Below are experts of layer 8 (counted from 0) of a mixture-of-experts language model. Rows are named router (the router's row for the expert), up (a neuron's input weights, with its number), down (a neuron's output weights, with its number) and show model dimensions 0-159. Each number is 200 + 40 x the weight over its row's rms, rounded and kept within 0 to 999.
After each expert's rows: "comes after" lists some tokens at least twice as common just before its tokens as in all text. This comes from a sample of Wikipedia text that the model never trained on. Tokens count by the router's weight.

# expert 24
router,186,195,188,200,204,132,246,93,157,188,266,112,203,244,232,177,221,166,176,178,243,215,183,213,195,206,233,346,177,247,189,201,191,119,173,184,237,233,266,241,179,178,224,175,244,212,189,251,187,235,141,160,222,158,201,212,229,198,278,181,209,184,137,223,250,207,274,199,181,194,216,207,204,211,241,196,229,221,125,274,174,155,201,182,192,257,207,200,247,141,150,267,138,218,245,265,190,241,225,228,307,187,202,144,170,164,254,159,121,178,120,198,136,183,171,195,204,214,151,161,133,167,219,224,200,202,223,260,234,232,207,169,192,259,186,205,147,196,193,194,137,154,205,167,178,216,148,207,131,208,195,205,194,168,193,269,212,248,164,204
up0,208,236,158,163,215,216,216,208,202,253,157,196,154,180,200,197,141,205,302,164,136,244,139,154,241,117,214,235,107,211,213,166,217,189,216,159,198,158,194,186,125,94,167,231,207,169,187,276,231,167,173,154,180,251,210,277,176,192,238,217,235,212,124,133,292,218,250,208,197,220,181,164,234,268,204,196,210,142,203,155,185,197,237,190,163,197,224,237,190,145,146,205,178,184,171,159,149,204,183,217,193,241,194,217,220,232,243,268,180,161,200,154,224,260,218,192,233,160,247,158,150,244,187,237,239,310,206,249,184,249,194,149,208,210,252,139,182,185,236,215,159,202,180,161,195,179,110,195,180,131,216,163,132,229,146,185,204,264,151,229
down0,196,178,220,239,166,258,222,248,178,176,281,225,209,216,228,152,217,198,212,317,192,177,174,196,196,214,164,206,208,188,144,269,201,172,197,233,179,151,113,251,270,173,119,123,226,211,248,220,229,266,265,256,135,213,244,193,216,239,169,224,74,193,210,243,239,196,221,226,242,204,203,216,203,158,265,158,228,202,176,213,166,199,211,192,222,205,177,169,223,203,173,206,173,212,218,213,188,214,166,165,163,147,173,228,169,214,249,170,204,198,147,217,232,244,143,224,156,192,208,128,185,119,173,181,201,248,197,162,223,117,151,182,256,207,279,186,258,196,226,178,154,237,274,123,175,263,249,263,256,147,241,140,134,202,174,159,235,230,226,214
comes after: " ", " 0", " 1", "%", " —", ")"

# expert 37
router,146,256,242,188,212,238,188,179,138,169,179,152,135,264,178,156,200,71,234,151,181,252,261,204,222,218,208,203,147,204,224,204,169,168,135,281,200,183,266,204,178,152,167,163,163,218,258,177,187,190,86,120,264,111,252,270,202,192,207,247,175,197,153,137,191,223,254,277,203,165,188,219,158,125,194,132,226,260,161,257,203,225,172,176,154,245,259,232,232,258,171,153,191,210,266,216,187,208,243,210,224,238,218,189,174,230,218,178,201,159,222,225,139,244,212,152,199,210,181,152,158,174,220,195,221,206,240,192,209,195,221,202,217,216,198,186,236,189,216,196,159,238,189,231,242,202,129,231,252,208,168,176,119,223,183,244,146,183,119,190
up0,221,181,141,154,172,208,189,168,185,220,207,239,192,212,198,82,239,156,187,180,193,122,210,186,146,231,147,260,136,196,238,219,185,200,211,205,210,229,166,188,250,216,200,189,150,224,225,253,296,202,214,158,145,108,124,166,210,99,157,284,231,198,210,202,245,271,191,248,233,130,216,189,186,221,145,224,208,214,85,243,167,167,140,157,239,234,257,190,146,189,193,243,169,181,173,283,126,174,211,226,253,250,197,175,215,256,260,229,209,182,233,186,183,228,216,221,212,218,189,211,135,201,247,251,226,215,238,142,193,231,227,187,203,221,140,153,212,205,186,151,195,190,228,172,288,224,204,193,213,260,130,217,267,213,262,233,178,198,211,208
down0,263,203,178,120,172,178,149,216,250,197,214,187,250,223,170,133,159,201,198,216,168,198,196,211,171,213,273,185,175,249,217,215,177,206,222,184,202,175,143,206,128,285,210,107,175,152,149,192,253,205,287,144,193,207,172,214,204,172,275,246,147,143,236,163,231,206,226,145,238,224,209,219,225,256,180,155,200,227,254,243,309,195,128,167,216,283,218,252,113,237,140,192,191,244,214,224,125,238,143,172,242,146,216,240,210,131,268,182,137,228,249,196,246,213,216,173,169,191,210,231,220,173,185,168,201,130,259,238,154,228,211,143,268,179,192,176,224,217,209,153,178,219,185,187,194,227,125,230,166,199,188,148,184,211,242,196,226,263,198,258
comes after: " of", " in", " to", " at", " for", " on"

# expert 53
router,185,244,184,254,187,108,277,130,148,143,211,214,172,252,191,212,239,229,130,180,201,220,179,190,202,254,150,214,150,222,209,210,202,221,181,158,183,230,182,219,200,233,166,226,198,145,204,149,105,180,187,171,250,170,255,186,186,205,247,156,179,211,230,167,191,218,197,232,124,176,162,175,145,240,233,190,166,213,172,366,235,198,231,170,230,244,269,224,214,197,167,231,155,285,207,212,269,219,280,213,231,183,172,173,242,210,180,202,160,209,139,198,190,228,181,145,171,206,177,242,143,146,191,182,237,184,172,220,180,258,219,134,208,212,239,209,151,300,189,121,230,216,179,161,267,160,210,156,146,132,230,203,145,175,240,182,170,261,234,189
up0,178,245,158,195,158,198,228,212,154,150,289,145,133,204,228,163,215,197,107,230,190,179,274,164,205,164,206,241,199,224,190,231,278,203,170,189,204,155,195,205,202,240,282,198,236,83,195,201,191,226,219,247,183,208,194,165,232,192,213,230,220,200,260,177,225,205,198,188,180,266,187,172,92,184,204,184,174,151,125,220,232,231,241,134,287,217,286,214,214,226,258,208,210,213,200,183,203,173,232,162,209,255,307,153,233,191,201,118,163,210,205,218,166,185,176,235,116,145,203,207,173,130,186,185,284,188,220,247,160,198,243,111,252,172,196,172,167,204,181,204,212,215,197,127,216,236,191,211,181,134,176,196,255,179,186,205,194,221,310,196
down0,223,134,185,170,170,186,204,184,253,198,190,223,220,261,188,176,146,209,269,156,250,275,190,219,187,156,241,217,156,125,176,210,170,183,157,188,88,196,196,150,189,233,235,240,151,239,263,167,216,199,178,227,140,205,225,145,221,171,147,238,213,194,140,171,209,209,174,190,215,137,193,142,186,247,213,230,200,183,253,59,229,181,154,207,201,210,201,179,236,215,287,228,206,190,138,244,137,226,220,169,187,211,237,201,201,197,241,138,217,212,186,218,259,170,279,208,234,232,277,238,242,149,219,139,137,212,208,319,134,197,221,163,189,210,207,132,183,212,193,164,201,294,215,191,211,225,182,255,116,201,163,196,179,198,184,183,157,178,272,182
comes after: " K", " H", " T", " B", " Ch", " S"

# expert 11
router,234,232,186,231,114,150,172,170,194,156,226,192,104,206,191,147,226,171,181,208,242,153,165,198,243,188,163,214,142,179,160,236,146,210,204,203,220,171,266,208,161,224,164,194,210,193,223,132,137,171,195,137,257,214,286,282,166,218,225,163,132,240,108,101,176,272,155,235,215,159,262,249,175,131,194,195,241,202,102,240,185,282,200,234,209,296,154,184,250,173,139,221,190,205,194,218,204,182,268,214,212,212,249,234,257,175,177,244,163,206,229,202,130,213,233,171,163,212,183,228,211,148,204,119,196,203,214,152,207,241,213,219,241,224,174,202,150,264,195,275,166,170,209,221,166,200,203,218,188,228,177,196,155,266,215,179,152,248,221,209
up0,168,294,225,208,175,193,102,194,154,154,208,279,197,222,188,217,195,171,197,179,179,186,211,181,215,182,190,229,145,80,221,247,179,293,233,188,250,166,207,210,214,171,121,143,215,189,167,142,208,205,198,166,172,138,217,230,231,236,262,202,200,196,231,179,222,86,160,227,181,230,213,226,192,167,198,291,191,229,138,339,130,238,239,253,185,172,167,217,210,253,166,219,253,213,152,269,164,199,153,230,230,227,236,227,166,198,270,197,202,216,215,159,252,193,188,167,195,224,161,208,250,224,217,158,245,276,218,169,176,156,217,200,242,222,188,205,267,266,187,176,168,183,229,171,247,169,210,217,192,192,110,223,217,229,225,164,127,232,184,213
down0,225,144,220,127,239,194,238,204,228,279,179,147,220,170,158,187,260,147,196,221,213,206,98,206,183,238,251,196,175,212,277,138,231,230,156,228,187,210,235,198,132,157,244,177,107,172,219,222,194,226,174,199,168,160,227,238,202,194,193,204,210,172,193,261,221,181,155,105,235,210,201,144,177,273,183,104,187,184,250,152,130,181,204,161,263,187,238,222,190,193,188,234,176,130,247,196,168,188,268,186,245,209,179,228,188,156,188,293,226,187,187,196,98,179,148,205,269,234,219,200,208,196,161,241,161,213,219,285,170,273,119,244,200,253,255,208,145,247,226,230,267,173,179,245,189,244,211,197,217,143,180,250,224,219,184,231,237,218,179,178
comes after: "\n", ".", "==", " ==", "===", " ==="

# expert 18
router,123,233,227,222,159,105,191,126,101,157,236,194,178,249,150,235,198,134,223,195,183,235,203,197,175,250,243,255,110,141,142,172,195,214,113,218,170,132,233,187,187,193,231,185,253,215,204,153,160,245,137,173,230,135,235,234,186,222,284,198,224,189,204,168,243,219,256,222,247,220,206,230,204,227,204,166,152,204,151,223,215,189,192,216,202,259,195,200,187,181,217,172,85,230,228,224,156,207,184,217,190,238,256,91,221,179,237,182,190,198,221,174,192,198,260,153,146,208,177,269,161,181,247,164,205,224,200,243,222,220,169,263,189,195,181,243,193,222,246,181,189,203,247,92,189,165,215,267,145,155,226,205,195,256,162,243,167,280,193,167
up0,205,213,299,203,226,228,185,219,175,176,211,168,155,185,243,157,218,149,156,164,259,188,175,77,314,223,186,180,146,238,220,215,188,259,133,159,140,200,155,232,228,219,170,174,292,147,186,183,157,141,180,270,189,192,189,162,212,182,140,182,161,193,197,167,209,202,185,187,207,218,236,214,165,268,220,145,192,267,212,212,160,201,150,198,208,219,137,260,156,177,194,145,195,162,153,203,263,214,131,157,250,201,160,118,159,272,194,202,85,184,228,189,227,241,236,175,210,175,180,213,226,230,241,141,283,208,163,203,185,181,211,290,203,177,185,228,203,227,229,203,144,220,198,185,216,225,242,230,180,183,223,127,147,218,195,189,136,229,229,267
down0,206,190,247,203,164,208,267,163,227,319,182,193,181,178,167,180,171,139,264,201,179,187,252,204,210,236,143,233,196,236,241,189,272,221,182,250,222,203,176,183,253,224,248,207,171,202,133,177,274,155,231,277,158,184,212,185,148,138,199,256,156,174,238,112,206,220,152,184,201,199,224,231,198,203,165,253,257,193,157,201,197,200,217,193,215,254,208,229,234,275,273,240,196,113,200,103,142,175,181,240,188,113,253,224,126,166,219,135,172,275,237,256,164,230,185,140,190,219,234,239,234,242,170,177,170,197,127,199,147,132,175,159,227,224,187,253,167,181,200,211,182,207,245,184,160,229,157,214,246,182,188,192,232,290,249,214,198,235,226,159
comes after: "\n", " ", ")", "\"", " Party", " 1"

# expert 38
router,108,250,263,238,160,110,251,191,177,167,207,274,138,204,208,158,253,195,143,169,281,238,230,251,224,217,185,204,186,225,112,168,239,190,203,258,146,200,281,265,154,213,207,236,201,265,288,176,144,155,173,182,196,174,231,212,167,157,186,253,213,210,249,176,222,161,193,261,242,155,205,111,196,145,201,150,153,247,240,251,222,216,225,202,162,224,160,199,198,222,168,236,221,287,168,224,218,242,181,195,192,215,150,168,156,207,193,203,150,162,170,161,135,222,168,273,164,211,259,184,173,186,213,190,182,142,230,181,145,220,248,243,243,241,174,159,234,213,201,175,147,200,169,174,282,196,165,143,181,193,183,127,152,247,141,210,182,186,187,173
up0,141,245,236,213,247,175,237,222,235,269,273,286,168,190,197,200,213,178,244,198,153,252,196,172,168,180,144,290,267,246,174,201,143,241,242,232,239,241,184,158,174,162,209,277,224,246,160,141,187,176,234,248,257,245,221,148,131,196,128,172,196,230,268,241,161,220,220,208,195,164,212,239,171,141,222,206,184,255,171,212,256,255,248,244,165,232,230,206,116,244,226,237,196,249,219,186,236,195,157,183,226,158,192,185,201,152,148,162,139,161,241,143,199,143,269,185,255,172,194,169,194,109,214,205,259,274,242,212,207,216,191,188,206,208,252,256,229,212,235,194,219,205,172,168,143,172,220,217,293,216,162,179,130,163,191,143,245,202,202,158
down0,201,227,206,230,212,157,175,239,220,180,271,289,237,213,213,263,226,206,203,188,176,221,179,267,187,240,176,272,137,186,144,177,182,160,140,158,219,214,249,272,250,158,181,313,189,174,245,181,160,137,137,126,217,186,205,176,163,253,260,215,176,121,259,149,201,190,154,202,219,250,271,205,208,225,245,203,222,225,231,231,223,146,162,176,180,180,198,174,172,124,192,145,170,245,181,143,213,204,227,267,217,240,241,202,180,274,249,250,287,164,184,184,201,174,164,223,239,126,247,171,202,252,216,205,176,238,205,211,147,134,251,133,193,241,167,199,135,153,187,189,167,163,171,260,213,195,230,223,203,133,227,170,214,189,157,247,162,179,266,179
comes after: " the", " The", " a", "The", " st", " High"

# expert 47
router,141,264,183,178,142,125,241,162,171,192,254,182,216,219,235,203,217,209,167,136,133,215,214,201,224,188,122,256,207,157,198,141,208,189,168,236,149,177,227,194,182,196,216,199,219,267,195,209,194,173,216,185,246,168,223,230,191,170,260,177,123,217,143,238,201,196,269,241,229,157,180,203,226,115,241,215,136,211,178,261,170,159,228,209,209,211,168,209,170,182,188,309,188,201,183,237,134,153,279,218,193,194,229,141,274,188,213,232,141,176,212,140,106,262,227,247,223,184,190,120,172,227,237,102,196,210,247,212,241,241,250,163,147,249,286,180,214,230,209,197,189,138,177,187,261,205,148,183,208,133,190,229,159,285,196,248,202,204,162,161
up0,186,276,252,229,221,171,192,238,244,157,239,170,161,200,215,231,251,193,159,216,180,245,210,116,180,157,219,176,223,208,274,259,216,272,253,189,175,240,178,205,296,202,311,208,221,238,199,225,223,236,104,188,140,235,221,251,195,232,112,214,167,172,187,186,205,163,254,334,161,219,166,107,175,235,236,262,270,198,227,268,199,239,160,168,178,133,221,186,212,199,194,205,197,226,221,184,211,214,196,168,219,219,135,276,242,180,192,258,256,204,196,203,188,211,213,198,213,208,175,186,167,154,148,154,174,223,193,189,228,264,233,147,192,226,183,215,240,128,198,158,221,150,130,202,197,158,230,174,195,193,234,133,208,269,244,211,259,210,160,187
down0,178,188,207,201,199,209,160,291,206,177,165,249,271,176,208,203,223,210,206,177,175,234,195,201,228,175,167,231,196,197,110,279,211,243,292,179,139,143,169,201,256,145,249,231,200,261,143,200,171,224,248,116,189,234,182,212,160,174,170,223,183,269,188,202,229,235,182,162,235,237,203,213,264,229,207,240,220,208,241,202,258,206,139,195,164,244,259,241,172,247,181,201,188,188,214,234,246,154,298,139,250,208,196,175,311,154,177,195,195,239,164,176,208,195,105,163,183,199,234,247,206,192,228,239,243,193,209,262,188,223,241,264,225,196,202,182,90,269,172,217,148,194,130,150,237,143,174,251,226,230,233,187,214,228,235,273,167,206,124,202
comes after: " |", " It", " =", " it", " which", ")"